python train.py --n_layer=10 --d_model=128 --n_experts=96 --experts_per_token=4 --d_expert=64 --d_shared_expert=0 --activation="squared_reglu" --moe_layers=[0, 2, 4, 6, 8] --router_score="softmax" --normalize_top_k=false --routed_scale=1.0 --balance_loss=0.00741 --balance_bias=false --init_std_router=0.0217 --lr_router=0.0017 --vocab_size=5493 --norm="rmsnorm" --norm_eps=1e-05 --tie_embeddings=false --optimizer="adamw" --lr=0.00244 --beta1=0.9 --beta2=0.99 --grad_clip=1.0 --batch_tokens=[65536, 131072, 262144] --seq_len=256 --train_tokens=567400000 --steps=3839 --dataset="wikipedia_en"
Below are experts of layer 4 (counted from 0) of a mixture-of-experts language model. Rows are named router (the router's row for the expert), gate (a neuron's input weights, with its number), up (a neuron's input weights, with its number), down (a neuron's output weights, with its number) and show model dimensions 0-127. Each number is 50 + 12 x the weight over its row's rms, rounded and kept within 0 to 99.
After each expert's rows: a language model's description of what the expert responds to; "raises" lists some tokens whose logits its average output raises strongly, later layers aside. This comes from a sample of Wikipedia text that the model never trained on.

# expert 7
router:47 43 39 70 38 45 40 72 47 39 47 50 37 45 38 47 51 61 49 57 71 42 35 44 52 26 57 46 36 55 38 44 56 64 53 44 41 45 47 54 51 81 48 54 52 58 41 58 46 46 41 65 77 50 28 43 63 62 59 47 51 52 54 43 78 46 50 45 52 70 52 53 57 45 76 22 58 40 63 63 38 44 63 53 53 56 62 79 31 36 67 46 42 70 63 56 59 44 58 55 67 39 37 50 41 38 72 62 48 60 59 71 48 56 59 31 71 39 61 33 69 63 52 54 40 46 50 34
gate0:56 52 71 49 50 46 59 54 62 58 59 61 48 59 39 66 55 59 61 64 49 50 37 47 58 50 58 52 67 40 44 45 45 39 39 63 58 67 63 53 45 76 46 49 61 46 72 67 45 53 64 43 57 45 33 38 73 56 71 45 65 65 20 39 52 53 59 45 52 65 67 40 59 58 73 46 26 43 58 61 57 49 53 60 32 36 52 63 36 39 51 29 37 24 39 35 29 73 35 47 37 45 39 60 54 42 35 60 50 41 45 54 54 43 54 59 53 48 78 30 55 62 38 64 55 67 60 33
up0:60 52 51 47 53 45 63 56 41 67 49 40 61 42 53 32 55 45 51 64 56 37 48 27 62 61 61 48 74 51 39 40 60 84 58 34 85 48 29 56 48 41 50 48 48 68 54 45 56 56 48 41 53 58 38 59 62 35 31 39 44 61 52 61 36 51 43 53 65 41 60 59 60 44 60 52 66 72 40 38 63 51 45 45 16 53 44 59 56 57 58 64 27 74 50 57 23 48 74 49 54 54 56 42 44 55 41 42 59 64 36 57 47 63 58 41 41 23 60 54 52 32 39 59 29 52 34 53
down0:54 47 64 47 60 66 66 43 50 67 43 71 41 47 71 52 47 52 65 59 71 46 31 58 68 45 56 62 64 60 53 55 36 61 59 61 49 50 34 57 37 60 41 61 53 61 48 69 58 49 59 63 64 56 51 42 34 60 22 37 58 50 68 69 70 51 50 44 64 72 76 40 54 62 37 42 32 37 65 48 38 60 43 31 39 44 55 43 35 39 60 64 39 27 57 54 45 48 31 51 45 63 69 41 52 40 52 50 39 25 57 80 42 34 60 41 40 47 58 53 32 33 55 50 51 58 41 62
gate1:60 53 43 63 62 75 48 70 55 49 51 48 32 54 32 47 59 63 23 64 51 46 43 37 65 62 55 48 62 54 60 52 45 64 36 61 31 64 36 39 34 65 58 57 41 67 35 39 34 65 45 39 62 51 50 43 56 63 54 54 71 64 29 30 51 42 47 36 33 62 70 56 61 50 46 39 37 59 32 58 30 45 48 53 51 52 50 86 41 49 61 27 45 53 55 46 53 54 57 31 30 38 30 63 58 34 51 46 39 57 72 65 54 43 40 38 66 64 68 48 63 60 44 52 61 48 53 44
up1:51 54 57 54 52 55 34 48 37 70 62 55 39 61 55 61 59 52 43 42 62 71 64 63 23 55 62 50 47 41 40 40 59 31 61 39 75 42 63 50 41 62 84 78 43 70 33 72 63 53 52 40 47 56 52 49 55 73 47 48 43 51 61 43 66 43 43 35 56 50 64 57 71 47 57 45 63 65 22 61 70 37 52 59 58 61 45 60 40 48 37 50 53 53 60 44 48 64 38 42 46 38 42 47 73 46 28 41 48 67 65 54 41 47 66 48 67 48 49 24 43 68 50 32 47 40 47 59
down1:30 80 43 55 49 43 46 38 48 54 35 59 61 38 48 41 63 54 44 60 62 54 53 48 53 57 39 41 40 38 58 46 54 28 57 62 62 67 55 65 35 68 46 49 50 36 65 28 52 68 39 45 70 72 34 38 49 76 67 52 51 60 66 51 55 55 42 54 37 49 28 54 69 55 33 62 63 44 62 41 38 62 36 56 54 35 51 72 40 62 38 39 62 54 37 60 56 52 42 62 65 27 57 36 52 55 46 57 47 48 73 65 29 34 39 69 64 58 35 56 55 46 56 40 67 58 37 33
Inner stems of long Latinate words, mostly before suffixes like -ation, -ated, -ic, such as mot-iv-ation, cas-ual-ties, attit-ud-es.
raises: ",", " and", " ("

# expert 4
router:55 40 36 49 61 29 48 53 67 48 54 37 48 60 29 32 59 28 63 46 63 36 44 62 56 44 50 67 39 28 22 44 36 47 71 67 53 56 57 38 50 58 47 56 43 74 72 41 75 46 46 66 62 44 51 57 48 27 51 32 67 40 52 48 53 56 54 61 61 32 40 59 68 59 64 48 48 50 44 50 59 51 50 49 36 51 42 56 57 50 40 47 29 33 56 33 31 41 43 33 55 41 51 60 43 69 61 57 60 57 34 49 63 34 24 60 38 29 50 69 56 56 29 53 55 40 70 49
gate2:44 56 36 69 42 51 43 35 68 55 36 44 53 44 42 44 30 43 43 61 60 43 74 50 26 47 57 58 51 57 36 55 67 57 56 55 52 54 63 24 68 43 45 57 61 62 75 46 51 56 36 66 64 42 56 45 42 50 44 29 59 44 58 72 43 62 47 71 41 48 45 40 52 56 20 53 34 39 60 43 57 43 67 59 59 70 51 51 34 31 56 48 55 42 34 49 60 36 50 55 60 67 47 47 61 47 85 15 57 56 52 58 57 76 58 35 63 33 42 41 51 40 37 55 56 55 52 60
up2:45 41 57 37 47 49 60 63 30 46 69 51 50 58 48 46 63 53 61 32 48 64 28 63 79 46 44 43 49 27 58 49 34 38 46 43 52 52 33 79 51 56 50 42 51 38 23 53 45 46 63 32 43 68 40 55 61 42 61 70 51 50 44 39 59 53 49 21 48 51 50 59 40 54 79 55 63 61 42 53 48 58 34 45 38 34 54 54 68 72 46 49 42 47 66 41 37 56 50 40 56 30 43 58 52 50 28 91 44 47 45 39 43 28 46 58 37 60 56 63 51 67 60 51 42 39 42 38
down2:70 35 63 56 36 15 53 59 51 59 53 59 55 53 39 71 57 64 32 47 77 47 62 39 61 60 30 53 53 46 37 56 47 42 51 77 53 41 43 34 49 31 51 55 43 39 58 49 49 61 38 46 61 20 34 75 58 73 39 55 49 54 42 63 56 61 46 32 45 62 70 58 52 49 34 57 58 37 58 42 43 39 52 43 50 36 43 43 53 63 52 35 67 56 48 59 43 49 33 45 45 48 56 49 36 49 49 64 46 29 52 49 55 56 23 58 30 83 55 55 29 56 58 34 61 59 40 54
gate3:55 55 40 43 56 31 38 30 62 26 42 34 48 49 37 37 56 84 51 38 46 39 71 64 48 32 17 64 59 36 44 44 45 40 41 47 52 67 25 48 33 66 40 41 67 42 48 46 65 36 49 47 58 45 47 31 58 47 42 44 62 56 73 44 52 52 68 57 46 55 40 42 44 44 67 47 28 51 22 64 28 47 65 51 33 52 55 70 42 57 38 39 56 43 52 57 44 29 64 42 45 60 30 60 54 60 42 61 33 56 36 61 51 55 49 50 59 42 61 47 39 53 54 34 35 41 58 47
up3:56 31 60 34 51 64 39 43 63 28 64 54 56 61 32 43 42 64 59 22 45 47 80 60 48 39 41 62 63 38 43 62 46 24 28 59 40 66 53 46 42 42 41 36 65 46 37 55 44 55 43 54 44 49 50 33 59 34 71 56 57 44 67 48 40 54 66 57 60 50 65 36 50 52 39 54 52 46 39 34 53 57 35 43 50 58 72 84 39 46 39 51 54 45 46 65 46 36 65 48 58 74 25 38 52 64 42 44 39 48 47 50 66 56 64 54 57 48 56 48 39 60 43 56 15 36 44 43
down3:50 60 70 50 25 32 38 36 31 53 49 49 45 53 38 62 48 57 59 39 50 40 35 39 62 49 56 27 52 42 52 34 44 63 44 40 41 51 32 58 46 36 31 41 55 39 60 48 41 39 79 46 51 62 28 40 54 39 63 54 48 61 58 42 61 57 61 61 22 53 59 42 37 68 51 54 48 36 27 44 34 57 58 40 46 41 32 49 65 35 39 83 45 58 39 50 73 49 57 49 35 42 39 31 56 49 51 65 33 50 55 32 68 59 50 73 70 62 40 58 47 36 53 71 52 44 64 50
Opening parentheses and value starts in infobox or list fields, like conservation status (IUCN, phylum names, Population (2019), coordinate marks.
raises: "1", "2", "3", "4", "5", "6"

# expert 43
router:46 64 37 53 61 65 44 32 58 24 49 28 51 52 38 33 48 50 54 45 62 69 45 58 43 51 35 58 49 28 33 48 44 38 65 41 44 39 32 38 41 49 52 64 48 62 49 40 65 44 62 42 58 53 66 41 48 33 40 73 70 49 62 63 48 41 55 72 62 78 44 64 64 56 60 37 43 40 59 38 37 47 63 46 52 42 64 37 36 48 53 59 35 49 67 49 54 35 60 23 66 53 38 61 64 54 60 46 27 55 62 49 50 56 42 39 41 31 26 70 57 40 49 43 48 60 82 59
gate1:64 54 38 64 58 53 56 63 38 36 55 53 50 47 44 47 37 37 44 45 54 46 57 26 47 54 51 53 51 45 45 40 59 45 52 32 56 68 52 35 42 41 37 45 53 43 58 42 46 41 45 54 58 43 70 39 54 55 23 19 46 36 61 61 34 55 64 76 40 42 38 45 27 48 45 46 35 45 50 53 58 39 70 52 53 28 31 54 53 35 60 68 48 61 44 57 65 33 51 63 44 56 30 22 76 35 49 51 33 58 60 74 54 70 42 40 57 78 53 39 35 40 31 35 67 55 53 58
up1:51 62 28 67 48 47 47 56 53 40 54 46 59 48 35 46 44 44 49 33 43 35 45 41 36 64 48 59 47 41 30 42 58 43 41 48 46 74 41 39 47 46 33 35 55 41 48 28 58 44 44 59 63 46 59 45 46 52 33 33 56 44 60 65 32 56 63 84 29 49 46 35 32 47 60 57 34 37 51 48 47 31 77 72 49 34 28 46 43 51 56 63 50 46 61 50 67 38 57 53 26 65 36 46 79 57 69 38 31 58 51 63 44 60 40 45 59 76 35 43 52 44 30 35 65 53 46 52
down1:66 45 44 57 39 73 44 48 63 77 54 65 57 60 66 44 60 53 69 35 64 48 61 67 54 48 40 47 48 33 62 56 44 53 37 30 81 47 55 48 38 51 51 41 52 59 51 57 58 37 56 45 47 54 60 62 16 50 48 55 50 49 56 53 46 26 37 33 64 31 46 63 59 31 47 60 46 42 55 40 61 31 55 67 56 26 72 48 59 40 54 43 55 72 51 27 44 58 56 35 47 46 58 32 44 35 36 28 47 50 44 64 45 60 40 58 38 44 42 26 28 65 52 55 53 39 34 36
gate2:56 73 45 39 57 40 56 60 38 50 47 39 40 51 45 45 75 72 56 35 24 79 28 44 76 33 66 57 33 23 24 50 60 55 53 41 47 28 44 36 53 57 59 31 51 46 49 48 51 36 48 54 28 56 58 62 50 60 43 43 49 36 49 40 37 46 62 44 61 50 64 55 53 69 48 66 54 37 41 44 28 26 51 42 55 40 35 53 52 58 37 47 53 43 47 38 53 39 47 44 42 52 50 56 65 34 45 35 66 34 61 36 51 37 53 63 77 61 56 47 38 31 34 61 42 42 40 51
up2:59 86 37 34 56 51 47 62 34 52 57 33 34 55 42 33 69 58 51 30 14 69 36 54 62 38 53 60 38 09 26 47 52 56 57 40 50 41 40 40 47 57 61 34 53 42 49 47 55 44 48 55 33 64 64 56 52 55 38 46 55 36 52 48 43 43 74 47 58 43 66 56 52 61 50 70 41 37 38 49 31 31 46 43 61 31 34 51 55 68 46 41 53 45 55 37 55 32 65 44 35 54 42 56 57 40 50 37 54 46 49 46 46 38 55 59 76 54 42 52 46 38 36 68 37 49 37 45
down2:55 36 32 24 52 69 42 43 25 44 46 60 50 34 62 43 58 31 38 37 57 54 54 49 44 53 46 41 53 61 56 55 64 48 32 33 44 71 66 47 43 18 55 28 52 44 60 72 56 62 44 48 47 56 53 34 40 70 55 41 72 66 39 69 59 43 57 51 68 67 45 62 61 42 37 50 36 46 52 49 78 48 37 34 52 43 62 67 37 55 43 44 52 44 75 45 78 67 52 62 49 51 52 53 38 57 51 48 66 62 62 56 40 47 57 34 38 38 75 52 48 40 67 50 35 53 56 49
Digits inside years, coordinates and table figures, spaces before numbers, and number words such as seven, four, several.
raises: "1", "2", "7"

# expert 25
router:42 50 42 38 44 46 23 48 61 23 46 50 54 43 61 37 44 56 63 50 69 75 49 66 46 31 58 59 36 45 34 30 51 44 59 32 71 42 61 71 44 67 41 55 57 40 38 51 56 67 44 35 56 59 52 80 40 52 57 61 58 56 72 65 71 48 41 52 57 53 50 56 55 53 75 49 55 28 64 52 45 36 60 48 74 39 55 49 45 61 61 68 59 60 65 68 65 42 71 56 65 50 57 48 50 26 46 54 31 52 57 42 54 38 57 50 36 39 67 35 67 55 38 51 43 51 35 54
gate0:61 73 45 36 48 31 46 65 63 52 38 48 82 41 62 45 39 46 33 22 34 38 50 43 45 43 35 59 55 54 58 33 57 32 42 59 19 54 55 60 38 49 44 56 56 48 39 60 65 59 48 48 28 55 36 62 59 46 52 62 42 68 58 62 61 76 47 57 59 54 43 58 35 35 36 54 43 54 64 56 50 51 28 40 57 33 38 27 47 61 32 53 44 38 54 46 67 47 37 51 54 62 48 51 46 61 49 60 31 54 60 38 58 49 54 39 32 40 58 38 24 43 60 44 73 77 42 56
up0:57 80 32 53 53 50 56 49 50 43 33 33 54 59 34 42 44 44 55 56 50 40 58 41 40 54 27 71 33 63 53 47 38 54 58 54 60 46 62 53 57 49 45 58 50 63 56 48 55 63 63 61 49 26 47 41 55 18 54 46 50 53 69 55 30 40 47 53 70 49 38 26 37 54 22 50 59 50 29 49 64 34 34 54 46 62 37 43 61 44 49 36 53 52 47 43 46 47 29 67 51 53 21 35 63 63 68 48 52 46 72 28 71 49 46 50 64 31 48 38 51 30 58 31 43 45 39 66
down0:55 51 24 35 41 47 53 42 64 43 53 58 69 45 35 48 63 55 56 56 41 50 63 28 48 41 53 34 36 24 46 45 62 46 42 34 41 43 64 62 59 40 44 32 57 50 40 49 52 52 44 19 48 63 52 54 72 36 51 47 49 56 61 55 40 65 73 45 39 52 28 60 53 71 50 52 48 55 49 44 40 55 67 52 10 48 57 43 52 51 45 63 44 56 57 49 52 77 45 56 45 48 23 58 85 39 49 53 38 55 46 35 63 56 61 22 41 53 33 38 64 53 35 61 54 62 49 38
gate1:62 40 75 48 58 63 43 51 41 48 39 45 39 41 36 45 41 42 83 29 53 47 44 60 42 65 49 73 40 55 64 46 56 50 58 43 58 44 37 36 52 25 41 68 59 34 57 40 56 54 42 42 16 24 57 64 32 55 44 57 37 60 48 31 40 43 53 50 68 44 58 47 44 46 45 49 47 57 51 39 66 36 62 43 64 46 27 55 66 61 55 60 54 50 64 57 45 53 57 53 42 53 73 58 45 62 37 48 46 53 41 47 65 40 70 82 38 48 41 27 61 55 69 77 53 50 49 64
up1:45 61 46 42 56 46 47 31 57 43 59 53 60 64 64 51 45 46 52 82 49 30 32 52 42 23 61 45 48 40 52 56 43 25 58 66 42 30 70 51 31 48 47 42 44 54 44 65 40 49 39 54 54 70 39 31 49 31 36 50 34 42 55 42 71 45 40 54 40 63 41 48 65 54 63 59 62 73 45 41 48 67 62 51 59 51 61 49 47 25 51 55 35 25 57 56 58 50 38 35 46 48 64 67 52 44 37 61 61 33 47 52 34 35 21 45 71 48 72 53 45 41 58 58 55 77 39 59
down1:42 38 32 48 39 46 17 55 51 28 54 40 51 63 49 65 48 55 51 56 26 27 64 42 55 52 72 47 52 55 49 49 62 47 33 52 57 54 42 53 57 61 61 57 67 53 40 43 52 47 53 26 32 76 59 57 45 68 58 22 38 66 47 48 38 61 51 48 67 63 69 48 52 56 61 59 37 43 44 43 52 59 33 55 62 72 59 66 44 32 57 37 61 36 33 55 48 30 48 52 72 34 48 45 43 55 50 29 40 52 64 60 40 61 55 26 24 51 46 54 30 46 32 47 47 38 46 66
Later syllables of place names and words, such as Wars-aw, Stutt-g-art, pass-ag-eway, parad-ig-m, plus the word "of" after nouns.
raises: " and", ",", " G", " ("

# expert 55
router:62 69 64 37 57 62 51 51 38 55 66 45 29 38 74 42 67 45 58 35 53 62 73 55 36 70 32 43 57 61 58 50 36 35 70 50 76 49 51 77 43 71 40 41 57 50 40 40 61 65 59 35 45 61 35 58 48 33 37 58 61 50 70 64 48 41 60 44 63 50 74 44 42 54 48 48 31 29 55 55 57 62 45 52 36 24 60 31 63 41 52 49 46 54 43 51 40 45 57 48 41 48 48 50 39 61 41 68 40 57 50 35 53 67 35 44 61 79 34 64 37 54 39 45 53 60 67 60
gate6:75 54 58 37 46 47 43 62 36 41 61 41 46 52 70 26 57 59 55 59 64 35 61 61 40 59 52 50 38 35 34 50 61 78 55 40 38 38 58 59 59 44 36 39 61 39 69 50 38 68 58 52 35 56 83 58 48 38 50 38 59 62 53 57 36 42 65 32 47 52 51 51 44 70 40 44 44 51 31 47 54 54 47 38 54 36 60 50 53 33 39 43 54 61 30 53 41 21 57 73 77 56 49 66 46 51 37 52 27 48 33 46 48 62 44 61 51 54 58 61 60 36 29 74 67 53 59 41
up6:25 16 38 50 56 46 59 53 59 55 29 54 44 64 28 57 45 47 59 46 21 52 33 47 54 50 49 43 56 51 58 28 34 42 62 60 54 64 51 32 40 25 59 59 35 62 68 40 36 35 33 53 50 53 38 48 56 50 42 55 40 45 35 49 66 40 44 58 63 43 41 65 74 30 60 71 46 48 64 73 66 50 69 37 41 44 31 39 45 59 56 53 41 41 47 60 53 58 44 17 26 41 56 55 54 41 49 42 42 57 59 46 62 47 48 54 58 46 42 43 40 54 34 53 40 33 50 71
down6:48 35 57 50 46 65 35 40 48 31 57 44 56 52 36 46 50 40 49 55 54 38 53 67 48 43 68 32 57 44 48 40 40 67 57 53 54 44 44 60 27 37 53 45 59 35 45 37 65 44 33 67 71 63 57 39 62 58 70 53 39 74 43 54 52 56 56 46 67 33 56 36 50 68 38 50 40 65 50 70 46 46 39 36 10 50 78 55 42 35 42 48 58 61 37 69 28 16 71 31 54 46 58 56 47 41 41 45 40 64 59 42 63 43 32 52 55 37 49 58 67 52 65 55 45 50 56 48
gate7:50 45 56 60 52 52 57 33 63 37 66 45 55 44 48 51 38 37 36 74 65 58 44 52 48 66 52 60 54 49 58 57 46 54 65 43 66 29 66 61 51 58 48 60 72 38 28 71 41 47 47 55 53 50 41 49 64 30 40 66 57 30 33 63 45 24 14 49 58 66 54 59 46 29 47 42 50 44 44 36 27 32 69 41 54 59 62 55 48 35 44 57 36 61 44 43 54 45 69 64 37 55 43 18 46 70 55 63 57 47 42 71 47 54 55 67 29 52 47 61 68 60 41 57 52 39 55 53
up7:42 51 58 52 59 68 66 36 43 36 70 36 38 52 50 65 44 43 33 68 47 28 40 47 45 55 43 41 43 71 45 71 56 50 57 34 47 38 63 48 45 39 65 58 55 46 52 53 37 47 57 44 39 63 60 52 50 43 42 66 55 23 34 72 29 36 34 48 41 59 39 62 34 45 40 41 46 45 29 27 39 45 51 46 50 55 37 54 56 46 51 55 42 66 28 51 34 48 67 70 38 58 49 27 49 58 53 64 30 52 48 81 59 57 43 44 39 68 20 57 71 55 40 59 43 57 54 71
down7:51 61 66 35 47 59 59 31 51 60 53 54 54 36 30 64 50 57 50 49 44 46 54 36 32 48 42 58 45 60 67 68 65 39 29 42 55 63 42 59 43 63 55 60 44 56 54 72 47 38 54 64 51 38 37 67 39 53 15 66 46 62 50 75 46 48 41 29 46 45 54 52 47 43 58 59 50 35 29 46 44 78 46 54 48 30 65 54 41 30 52 60 55 55 53 38 17 55 50 46 44 54 43 27 45 77 22 63 52 57 56 56 30 50 32 62 55 39 43 70 63 60 52 43 59 42 43 44
First letters or digits starting a word after a space, quote or bracket, such as B in DownBeat, 1 in 1990, 2024.
raises: "i", "er", "eg", "os", "id", "us"

# expert 52
router:43 56 63 56 63 51 57 52 45 46 54 53 44 58 50 63 70 43 35 70 43 54 51 34 58 49 41 41 40 51 60 62 33 52 73 40 39 20 47 68 53 67 71 61 44 60 54 48 51 72 56 49 45 59 41 63 57 43 60 55 59 44 25 29 73 53 40 58 62 54 48 66 44 41 48 34 67 60 49 53 55 72 63 39 29 60 58 36 60 43 32 42 32 58 63 46 48 67 46 31 55 31 39 46 31 47 62 54 50 33 45 36 34 27 58 36 63 50 53 71 51 58 50 47 23 46 78 45
gate6:58 57 59 66 58 53 56 59 45 48 28 47 64 47 47 60 49 51 33 36 56 45 54 68 48 56 33 54 40 67 66 42 78 44 56 62 51 42 63 55 22 66 60 64 67 55 64 51 65 66 56 49 39 55 52 43 63 54 82 42 77 64 42 63 62 48 47 46 48 44 25 42 47 45 46 40 35 32 41 59 54 64 29 44 54 57 58 48 56 67 39 40 47 56 45 41 83 52 37 51 37 64 59 50 46 45 37 51 55 56 75 20 37 60 34 42 36 66 71 55 53 49 33 60 44 51 45 45
up6:41 42 43 38 43 53 40 44 59 54 69 55 30 53 50 42 51 50 66 65 43 58 41 29 51 47 70 46 64 36 36 57 20 57 39 42 49 64 38 44 78 36 43 38 34 48 39 49 37 34 39 50 60 43 51 53 39 45 22 57 24 35 59 36 38 47 57 56 52 55 78 52 53 55 48 61 65 69 56 45 49 39 73 53 49 40 38 57 42 31 67 55 57 46 52 57 18 47 60 51 59 38 40 48 55 58 63 49 48 46 30 83 61 43 64 60 66 34 31 43 46 53 64 42 60 48 60 55
down6:51 37 00 36 49 50 47 32 37 46 45 53 60 64 55 53 54 62 43 49 52 42 52 68 46 72 38 47 28 59 38 49 44 50 36 45 37 42 44 60 61 51 48 44 55 26 43 43 56 15 47 52 39 34 61 57 39 45 47 65 51 62 48 47 39 45 54 46 43 44 34 47 32 37 35 41 30 71 55 42 43 45 32 68 55 47 48 71 64 57 44 65 46 14 51 34 40 32 38 42 43 39 65 46 52 50 55 42 57 48 59 47 55 55 51 38 49 29 34 44 41 57 65 52 45 37 55 71
gate7:47 64 49 65 42 29 19 59 47 23 48 33 35 28 50 50 58 60 52 42 33 73 50 35 58 63 61 66 50 58 43 62 50 40 52 56 68 31 53 32 35 69 44 67 61 34 51 44 59 57 34 51 37 42 36 61 54 58 39 58 48 61 39 52 59 41 37 50 45 60 50 56 60 56 63 48 54 47 73 61 44 51 59 56 51 68 42 48 13 45 56 48 66 52 65 76 54 57 57 57 40 53 45 54 34 43 45 67 58 42 55 53 48 47 53 57 78 29 43 42 51 77 49 51 58 64 66 35
up7:53 31 50 35 57 75 81 39 58 73 53 70 57 70 48 54 39 39 51 56 72 30 52 62 40 40 40 34 55 41 57 45 49 63 49 51 32 70 47 73 67 30 56 29 42 65 52 59 47 45 60 54 61 58 64 42 44 43 66 41 55 42 58 51 35 57 61 56 57 38 50 36 42 48 33 51 46 56 29 48 56 45 45 46 49 30 56 54 82 56 43 48 37 56 30 26 53 44 43 42 58 39 55 43 68 59 52 37 50 60 47 48 52 54 42 47 22 76 58 56 48 30 46 49 47 34 34 64
down7:43 60 45 53 45 39 66 42 67 61 70 48 59 54 54 57 35 44 31 56 61 34 37 51 22 58 35 51 45 61 68 59 43 35 32 45 67 49 58 54 28 64 55 60 45 49 77 84 37 44 37 62 39 57 41 34 53 66 62 55 53 62 37 55 35 43 59 60 47 21 37 36 43 53 64 31 45 59 58 46 60 22 55 32 47 59 54 62 55 50 35 40 66 41 56 33 61 33 68 42 56 71 58 50 41 62 45 43 29 52 57 47 48 53 47 34 61 35 55 57 40 51 60 49 37 33 49 53
First digit of a year or the space before it, after at the, in, or a date, e.g. the 2009 World Junior.
raises: "irth", "s", "e", "ear"

# expert 21
router:29 50 36 34 37 46 39 44 57 56 47 38 70 41 48 70 52 23 43 60 57 60 38 61 54 54 63 51 49 37 54 63 49 49 60 59 38 49 45 46 48 45 35 41 48 35 30 59 43 51 47 35 40 58 73 46 31 30 58 21 56 53 53 47 58 36 56 51 57 50 27 48 55 38 52 40 43 48 40 55 39 36 49 75 69 52 49 36 67 65 45 53 30 57 35 75 34 64 50 47 52 53 39 38 45 47 39 73 71 37 30 47 39 47 46 31 46 50 69 62 51 81 72 53 34 53 33 53
gate1:57 54 43 55 54 53 65 46 52 60 63 55 47 51 44 66 46 40 48 66 61 58 72 54 37 52 59 68 69 53 37 51 47 71 42 62 29 53 46 53 26 34 36 47 47 71 38 54 55 49 55 74 40 51 50 44 59 47 72 51 67 63 40 47 56 44 43 70 56 34 57 51 38 39 56 40 69 54 55 68 31 60 68 42 44 72 36 56 58 43 43 32 32 49 43 77 41 63 26 62 43 40 59 36 68 45 71 58 58 52 67 63 67 43 47 36 43 58 56 49 66 60 61 65 81 35 46 43
up1:36 35 50 41 58 25 48 62 52 55 30 36 59 51 57 31 55 70 59 34 40 40 34 54 45 48 42 32 45 48 51 63 53 26 58 44 67 55 43 67 58 71 56 55 49 30 69 63 72 45 45 34 65 55 54 57 45 58 42 55 50 50 51 43 52 60 65 29 49 59 32 65 47 54 47 49 36 55 55 33 50 33 32 66 64 37 67 45 44 58 49 72 72 51 60 30 62 38 71 33 56 51 59 55 38 72 36 37 43 50 29 46 27 55 63 56 47 37 52 48 48 31 46 39 26 55 55 60
down1:38 37 47 45 53 57 37 35 48 67 51 50 19 53 35 42 48 66 43 34 66 63 66 41 59 37 46 52 70 51 65 62 57 55 53 56 56 40 39 73 67 45 62 43 60 38 50 40 57 68 62 64 38 59 47 51 56 45 43 43 37 45 37 53 58 56 61 36 40 50 37 28 42 60 69 63 44 44 63 56 59 64 77 53 45 60 30 71 64 51 69 55 56 45 58 42 52 60 39 69 39 36 59 56 75 41 56 52 33 33 44 42 52 26 58 44 36 53 68 60 23 54 61 58 23 50 37 55
gate2:33 49 58 52 41 31 41 27 63 42 58 44 65 33 24 53 46 40 58 51 46 35 41 50 60 51 57 51 75 43 38 70 54 37 49 56 37 46 27 53 21 55 66 34 39 35 42 35 61 38 66 47 44 72 59 60 48 54 34 51 43 22 44 64 57 63 42 63 49 49 39 41 45 45 34 36 45 37 34 35 51 52 31 52 63 56 32 21 55 67 63 53 48 52 47 60 72 64 64 44 48 61 61 59 36 47 77 49 52 35 42 66 60 62 44 44 39 54 54 60 33 56 52 54 48 59 37 50
up2:47 59 44 38 55 55 61 69 39 67 31 61 62 32 57 39 51 57 51 62 59 43 52 65 23 42 62 39 44 42 58 34 35 55 50 31 59 50 66 56 56 37 46 62 48 49 52 49 44 61 51 42 54 33 52 47 51 69 57 53 79 64 65 50 44 38 53 34 51 54 48 51 61 49 62 33 26 68 82 49 41 50 77 71 68 33 79 60 53 56 64 45 66 42 60 62 40 35 64 48 56 51 36 51 61 47 37 62 36 44 62 39 50 46 42 58 44 37 37 48 70 20 51 46 37 52 50 64
down2:55 77 47 67 25 51 70 39 67 40 42 46 45 39 54 46 53 74 34 41 43 62 54 57 45 37 42 49 39 25 54 56 45 41 49 68 32 55 69 63 46 37 62 52 62 53 66 53 53 39 41 62 69 62 45 70 37 44 74 50 49 57 40 58 62 45 59 42 47 57 60 21 43 65 65 60 47 46 55 37 50 71 36 49 39 64 57 43 50 62 56 36 35 58 42 53 53 61 48 69 39 25 47 69 56 38 41 51 65 46 68 43 58 33 60 46 59 58 57 58 49 31 68 25 35 49 59 63
Field labels and line breaks in infobox or list entries (Born, Publisher, Division, Coordinates), plus career verbs like served, worked, built.
raises: " ", "-", "A"